Experts of a small language model.
Size: 10 layers, width 256, vocabulary 16384, 54.3M parameters.
Below are experts of layer 2 (counted from 0) of a mixture-of-experts language model. Rows are named gate (a neuron's input weights, with its number), up (a neuron's input weights, with its number) and show model dimensions 0-255. Each number is 500 + 25 x the weight over its row's rms, rounded and kept within 0 to 999. Numbers have three digits each.
Before each expert's rows: "gets" lists some tokens that make up at least twice as much of what it gets as of all text. This comes from a sample of Wikipedia text that the model never trained on. Tokens count by the router's weight.

# expert 2
gets: "2", "4", "1", "8", " two", " is"
gate0:476539514456504502535478463462528537499499534518472503499523504504522518500517498495497490529468516468483503514492464448549486546527541492443482480524519525513467498486530459491533531520504552526486533486508510504488558477490478546537523513521532510556480486472514503488506494543493518485515476509451553509468470528495501510471495499493525483478505493531515498531500544534472535506476470487494524512474470443507482482519503490542475481523467498470533507473422495535527518490503520513524498490460477473525510505517518488505485500459496529472525499520491474526511482499468509485455505494508545528517491522547542483483466543493512483551547502527480514493526468522528480489514520467503511503489483505506481501487489491479499502466466489504478532473530507512441496479464469
up0:486496493530529511480525491541448517459513516463489512474510477501473485518521441452555476475503532473477483489513463538455529519479518524538464430453505499500530532491465543514489493507538477448493490457480538500518492435501458513494511536505513489516493486521447496495485532536504487481506503518469489520545530514504481534471513492512451518524470487496506485515528515526522485522545511501553532450536477467508510509496523485477511470498449528503538479486501472484503498453490465479505489522485519475501495511520511511508498490482532500496502487500469484524511479499479511489501511520533552469508495518505508481497520509521522507501517525524499537501538505499478463529514492498531534534500508465479501512470515490495523518511455460491507512461466439507483501507527569

# expert 13
gets: ".", ".\n\n", "==", "\n\n", " |\n", "\n"
gate0:498506513511513520526513480509497483522480456438535486469487492492478510519475496488473484511517541515496533478490533502503517535486542492521438510509473460453526440490501496521476487510489518549515499499497480492515536504476481500519480464547507543511435492526508493512456511539503506484495541448469474517482508490482504503484509529486483477476512505487479480521460518505489521518523483496521513482515476512474518516530447475512468510507552477509528459525479547508454536524524557515447517551534522496501501496513460530491490489540498517497516474504481496520457478521514494522489500505493481493524472488562491517521505515489480493476518496509530564468498521518498506481460476549508491509491511476490515475497517494533500522484499510479507524582507442508458537460490466
up0:545470463479481445452523516463490479504510504451476488474475504466496480525513496540508507518505494477504479467496474493495523505493503510518523503508533456502511472516504489508513496468475529513484515505470490514482463477481505493557532499482521492461549446478534498502528518495453516521538524514501515472448491495528546474514506516488522508478510468502505479486477501512540527566514494490494513494543488501498461486502529491498509517477473511539476515526459568494560504486533481482557509521496510492479501537517513495496509534496519530411520529519495478500520510539516474479468488480461490438517492511531491488494502472489518514490471477502489492470488460546519498471473516492495495532472541490475463486534503515528515525504508549475508442499493526486522517470476451

# expert 5
gets: " ", " (", "s", "ing", "'s", "ed"
gate0:522490524501517514508489484476501515463491506514559515528515513504525520517499491495497476468520531523537496506480507534488492542443482542523480475475498511516519502521477510492526525486528488451451501518470567486470518495492521488511515497455498536491464483495479550497515501473504481488516531507494534474486516518492475531541502485519499504485522506475495476510419476510525480503490510480465499496496475508475489483516472552503468507480542502495456473521525538473533537510501539505502524489534516518506453508493468550526525476505439481528493493505529520467538502514473478517539500487458538534505526575503478532511522468479482472481527510476492529472541474490523460482509524440476497501489507507541532508469441504526500532471505491538487507497527518479505502487532546
up0:540531489503504481529527521520475533493511537471513465482555468498535467488489508508506522492454524537472489466488503510450501485481504476500492501520491480511529490503525521519471506505481509509513487462466522489480509522509533499510500447455503434520540486509511546547537521499461474463484489486485505473530497517533473464513497502530460514532499510496462507518440539511502489504518479472501511543490539485519500504455497487472512513491489486483525482500493446517447540566547528475446502467527499479458560482453467509507524468503478510530470543524544507509546484460503487502532495480485519529481516517540498528536479530506505498504489556472491503490525524472490489481504487482498509534464529483503484521498505525462489500494486534490514499464483528471522481489483504

# expert 9
gets: "19", ";", " –", " B", " C", " —"
gate0:510531502475476496521533494485513463460502501473524508512475526525501510518515480512459491510454519506507473496490512518436475493493541519530538498507527485502526490516457518487506488441496489521502505528532456540505510508472536510530495540555495492474476479503536520471511492499463475488502489501501462489483490479491517485523510502528505429505465453491514459538476435507525479510505554524494470521524508501486494496523502440481493460537492496496515541490518463519524575480510412511492507503492528509504502511506495458494541510508465473438527500499512483518480505482480484504511487563480536523529506482482513456505480478523482539475468472499477507505513493503507488509491484460558487510520539483476481496525507470481511478504530463455519491517481485468472502496466499
up0:513453490490522495480497477506525519494530483463456493499445485485499495507500470512492483525534509486501474464517486478494526490503528517490517535528515514462497534486533469505517480552531519539475480478510546447479517510513497499517498527490479512522453509460518502535498500504478502492520538503480487517486512497482538500468481531525492479478501524476511547530510532526471522470503509476527487472483541505471500523548492498494549472463492495551543471502520520448502467527497526493480528536503500476448498544503549477472485524490458472484499456501519490495528493546516502487518460513523516494488446524500513536539473495516495485565472507497489511481482478521504495454462496518484501498453503491509443471469502525505501535489498535528482509473503473513514443425546496

# expert 7
gets: " in", " his", " he", " it", " that", " a"
gate0:504468512513508488480454507507547532498484480492536480532462490503522487505468491557510540498559462497528539567501493470510503493493562482443495476470530457515485498514527548493523490487502474495473518495507505492531444492539492465521513468524491495489467503541492472495505527510519497506474481478523496526504497513509533521463517550498518495512492533472497442482522537508508489496516481502511454490517484532507496515558517492527489477463516493494466489506508511473502514485494499552461505529500528486547504545485496528521502486488487487521499495492524495513505497546513493498519521501482489520503511504493468435482499464517495456484531470489447504521485509505473486511531467535508466492500506526485506493469575444475472536539534509470508513476517463541545530528486514
up0:465492527524498524515520481483493504486516531526481476463518491499502459550513491494539462516503497521543479503495518541476498496542494537499521482515510487533500483479500493481515449474477478495469499536491547510541515524497472524473501507495528534488539543515463465518474536458520543475502521471529506525478508491497468519523519472495509511460472487489534484510456523502526522504474497510508516454470485484522521538524526434480495486521472484482485531448484449491469537532473550476535512537493550490462526515459513539464496492520514488481519482502462468512527540469511516484510516487476490530452481488490437499442519518510499508524532500445518489503477460514514496473520495470491499555520471486482479550516537501508504505518523513506526514486535519521503503517511481

# expert 12
gets: ")", " a", " |", " the", "0", " and"
gate0:497533527486550517473510508495483508510512484531520516515457529466505481483466504515512489468485485515514503529514541496502480499484519473521517522539507495480510532512481474489448508507469493479517522531443454512505518479465548478480496494544459583480506485490513528506456481473476522543499504505538509523549514486512496520465513520534511506495502485490474537526518516507488476484447511498519460454518528433525519519518489501501494494524506513479489506489496519457534477482473473470507480464483472499524468465482489545496534542494465493465492537520510509495492501521476538486503451508506506458520442525500452524521521499516460489537518515501525449509553522509500462504502466497519462495486498498485508498462465469461493503518538507457522507458497504513494515494440529
up0:527467529534494489512495485515513476515545472492546519473512531517543511473527447498474513493513447529494545508548526505516500486554547535530517449468524493480533519467515504473486550506513549475464494491524526494552505522511501502505492510486497520529490498555495519481524489500523527488463503523548514487557544488526547543507487477484476452488472559475509502491463501493549515486566497465516493482457499540485462501519542521481551522505515518505504487509505515529487444544478475528479498491521551510472522494476480492491475488545493520532521540503522511501507492460526507524497506465533514514487517518499520472515501468478505517498533483483465491469492476503524519516542502522485510479508479495516520488444504530495507506509496495488517471519507475518495502496531496

# expert 15
gets: " ", "6", "7", "5", "1", "T"
gate0:524476545499444497483436527502463460493493507459503519537518496517482512485536491512502518496486428512482517501486482434454515471507546493500466518514525492522508519511484512536501519479532487477516518491521509508500515519466481488493510510519468488500482503485532502486499469479492474504549513474469500484514552532503493488467469542467488524484512480490521546515513493516454491495512527498503539464464536492503503496479527485476452475535561506512430462489504541538472552535503507487521493485490536459534497493504517446507505491462472497484490466500509493466509464510506487508484485491537496488470577514514486502529508490456470481508544532482501483505507450497477510477502495525507528483475473538495442535485479531486455523481494488526493472509480487486493519516511536
up0:509516450520488563471519530499520461487489486509520494509486512488480504442512482492469494527493523500530502513517487495523509497484523490501469510555481466494509510534489464513502519459500515545523518485503469534458481462485525520493474485521465484481529451489500520494501506503478481490513499514457500517525464498500452529577476507518478540482488472535450450503474493490536512520537498521499481513537481461526492484491501525517478507483498489480550500497419479542491473493519510499487472472506518510539477475497515500499502545512513486530503497516486516470507574492466499461480482458524479522486499541453516504511471489483495528528484546471517507514502490439477544505504476438506497472504524470536547465477495494521482510490518509469463481479499513500466469468525505

# expert 14
gets: "20", " with", " of", " P", " H", "R"
gate0:493539502505502509471458504504507484514469510516529500448478556470505559508528537452450477488553523508472493498491437516487470496514507492513518501470535539507499433476463487506476510534461523487490474523504475471466494493512508485517549530492487550521473534492498525502509471566482452487514509484489503492468493500508485472537518503498543485500473488511492511518486517531475475449473479499550483507463508482509551527498490475549551482503454508485501488522488472476527511518549489529546518468507502524527475469479493492524509486518484506469474464519561484505539485491507455490513501542529499524536479512507516520496480542467483496482512478477507519512480511509504498509483471471505528497513527492520536497461479500490511510500531473511502511507553528501463445488493493
up0:520506466523502513506544483553506492488485495486493481483475499517527501495546490521454523533441527508439539507488490494536540574470529478529489516493513539479522491493510518481534513507489497497496476465497544466458492496462489485466513499477487500468513492535504525475485450504502511498498543529502511517504466473524498477530493517462518501496449485481519520491495515501481516478504504500447448512475503462455488488496517468513427488504501478476456516501502499464482516480519512483476470483445511513506497534472522510496510477491513505495494462505509508527482502505548512496467471515542483498540455545483518505516508520469516462498492511488510488531473514499490504464489427521485470502520484469495577447466534493509526490495490443496481517539531478460477514495492487

# expert 1
gets: " |", " and", " was", " of", "20", " the"
gate0:511499504508479475517522481555512502486502516522448505481547496522503507471481528503509504488467480471505526521529475469521513502514505542452491473445516518519522541502502490488476482492498534500489481493523533497459457476497460463496491446510456487478525452483533503536513514508525551475536525491492510509528489535517477497505481495511516493492468502490525537534496493545516501505467480513520492520461539475464516502498555451502502486520513462487505499487500467489474548484494515529475492555512521487462497488479525518545508522497522489481504499497501484463432484505527455471476490511528499578527555452460488487496506460482494485500537499511474510499526514476537507487490451522452493464497499487478514495505490517475435485514526482508470517500506498448553475503502490
up0:471516481525453492487548513471519498508523481508460477483466468509503523498464542444498502479473441541522501462487504468485523496506508537517514488513486503534509528506468503508462530494466476491512492494481488466445436473468543507442473468531492439531448459503522492489498502544491497484496505480479526456497492478473484507519480538524488515525492486503523510507537497507487501488456458485550538492455494514482495518528463475490527513525477506465500522490464490507492490529537512489505486520476488486478516474498510527539480442439507488516483495500478533551525537475501455479464480497490532481501502505495500519491525484517460503515480503468519506497510530474525559490503517531495507518501518498481502503525527561489476487500478522462502511503546507499563478493505484

# expert 8
gets: " for", " ", " to", " (", " \"", " the"
gate0:506500510501506486487446502484520465541457510518488502520500504521485446519490491515512486491514501438433465478444496496507499499435574527502433503490491519518501532520488493502488508539533491514484524493460503483494462510490504476491428462507510506497541482482490470465498492496498505444521513496492503481446466491492500512507498485516508528466478502511567453518539456493468555557529525463509509518510495508477505536508485489509500484498512520472495507509559525533476517509486490504530489516468492526488492459498469435478505512522488508473475500525505525489470547505491531507492487535500521480481524515518495538518503551511518499479511504492514461479466527491487519498475483528511471470503492483527475493495480449518486546490494510498463512470459544496499527476488481
up0:516496499499491520517480528492486460482499460477547484519488521539539495490497534501500489497519489516508456492500459494458437462487532529471494521462455471498536499502482477509501511488490530512504500511493545492513517492490497460490492519497470561472512532488538499570475485528517487514517466532530551473477486459500525515538526507519480453472513527415459536495494563522501489459508514511526447486508530446513477456487462519538505529503422482529503477528504479497490474517480492514497514503485527517467531456487521498472471506519448522494472501501483515494456484484495475519486550501490522494499519500511462494479514521510496489492484505547503515522512498519531495506490476514504497507524509521532494476445514486513529470509471514543478514497506508493503467501543499

# expert 11
gets: ",", " the", ":", " The", "The", " also"
gate0:495470546498474575487480474519503506491515515513507480512501501453488468512495548477477563451514460455501503452501488521495520527471488499531504502510499490530463520534536494530536470481506478463478483488473457474507419500477477489493527528501488553514472478512464507527495479519470469504512555509490508465552484522480517506470477454479499483492504487492539525546476491544460499529553449492518540516517508501455538504523487499516523491517498511505476466531515545487540494511473499534469490486479474505505504506510501516484526513523473530457469496531485478506513500530499516501474457493495515520523516526506475549497495476470495495549478480469511511489488497490490538494498483497542497530533543479536483462441506505507497544529517498523515493506485511505483491517486515
up0:503519512507530499492498467509508547522479530520498503462525501493515524521515473507494481537505461523473511482510506484498483492516518491513496530478509474500499497502473508494514553491494509473489479486454521533521523515536472547497509505450516533508457516510513494513511504448523477555522478474462510488476537494469488503508473511469468481495508470480462508528440466538517503514488502469473467503480463505410544486521507484483499523495504512503505523498487478524479480507478515493529447502472457510481536483501515444558501527488521507507536526513480511502511453501476517517439477493528504523447485479514524474496498518496528512523494500505509466519499481500504585510479543453466511526491451462478491482511471521540525417487484491479478503481534497502466494475492499

# expert 0
gets: " (", "es", "–", "on", "en", "in"
gate0:484500488494491491487447512500491498500441511530497511510514513502519544472511514478508468496520524492516449539524511490437532503481517453475505492507510477512548500488451485494510499467539517475554468495488510534553494504512505527528457527517492532492510531510470520446487470545511470563506494524448500559541509489456526516467536504510470513500482521494501473510494516493468493545492493553500470528522491491516516478480498451491486496520490448468497539523481472496477460484493516472471475528513499468438506468500543528483532490517535486512479513502538484477534537492497462470501452474519488478486487456474512490502515515523480517516493485528505476495520503486485518540451491516465507442494491523531473507483520447520510477479521503503546485494499481494503494479522490
up0:552453487460522470497495542555434502524491510467435519519464517528493492493490493497489502577474511501508511510503477504446497474541486496532480494522520499524510524468496473487474489439498501523530458505537499466463479512477465507513526522509481505514507497493461525530494510460470507492488519495534537529512473552522486499546498513531524503509531486487498516528540466497467499492553457486444516516507496483529490468542486535498493513523517514469513547527507501558473488514522491529495543544511491504510541480517530483483473516501487501460559502492489484550500521498498478524522481502507531487487501473501534486468512482485512448488504490497493472487499509499498491470485464506521508511449499473503479472490480498480476521522503491515530488530476505450528516446521519

# expert 3
gets: " of", " to", " from", " by", " at", "ing"
gate0:478512511471453478481516515518485479514508535468557548520512530530513445511499478472508500476432523538527519506493473497501527499469472484492469476484435557497539518471557507522533523527525517493506503524513467493493494522483530463559472498539490532450494562513525532503510488457493482479497474513509493494497480533495498502458517528486546478520542524521497512552457493478485487503559477500486483522486495502471482536462495512508517513484491543532507476477481508507488482475500464511512522508494496487512478461499510494467548487507508501536534492495517525502448504543476480507485490460468520501481550493545514516492526499488484504480460518489507492497506520516502488518512505493517517530522455527486522505492472506515493518519457504539532535513478503492478455552520539
up0:493520472452466464490501502488489537487521484527510480522484489473540514501534479533464523505546514537504462511493499482522519503472456485532487481514463485485559474493481496497484503492503481544517487456464504495494502456539494491503515507473477487510464504491474489510512488511491475534471477506518486497502517539475531528488476504488532496481536494481525510491477511523517487494486534492501471514466512529521535473505479515534476470489467520502492530540497473497498509548512455492452531488520516431479530481522512508504458519516445504529522515490545505525518461495484470508502481520483488555455493491506449518548475504477507467495535483492504506456478456448498522479448531497507497551530480578512473475529452510537508491507494490503538540541482510515512494542486522

# expert 4
gets: "3", " S", " N", " L", "\"", "10"
gate0:485494495496483510547456463492463460512500499504485476535519492552497511518525486559494498519464533499501512510541518495445482546532514470483466479552531471515502476501456491499523522463514515498485534478464493520500536501553472513532509518469462496549505510504464537519521506472499521482501455520476509442496506474476494530515506467508515540495510460498487499501545445491496522515467531475477519493486495539498514484487504515506498519505484514507487494515564496516460505466538489451495512479536536465498541502490547505528465487426502489478516494544483514527476514457497491500506538508546478505546530510479496526513505531482489530474506512535502511489486541483490525465492505516514540482515473472500474482536504499473507480470522525477497495539517512480532470504534545
up0:465494504477501512550540472500494514476516523568502523517483512500527523497530514470491484492493528553495490473482508510471481461469457492501494478496495477510492480485485525524520532463461457447486516535511473438479483496519469540527467516491486480512535524511502517501486480497453486492533459471495485474481479442492513525552514505533509521468522498536563492495498505513471465540473508517458540478471493507490513515494514477533496477480502499462553515525525487463482521474528506476525504486498504472509562505478524477506524489506491503507471516521461488533522471471495490524510510470492457459494480542464472510481468505489506481464499509501506504517523502541446525499481532510539523491526476471498517553530482493523552473510512497530461472487476528447523490495499479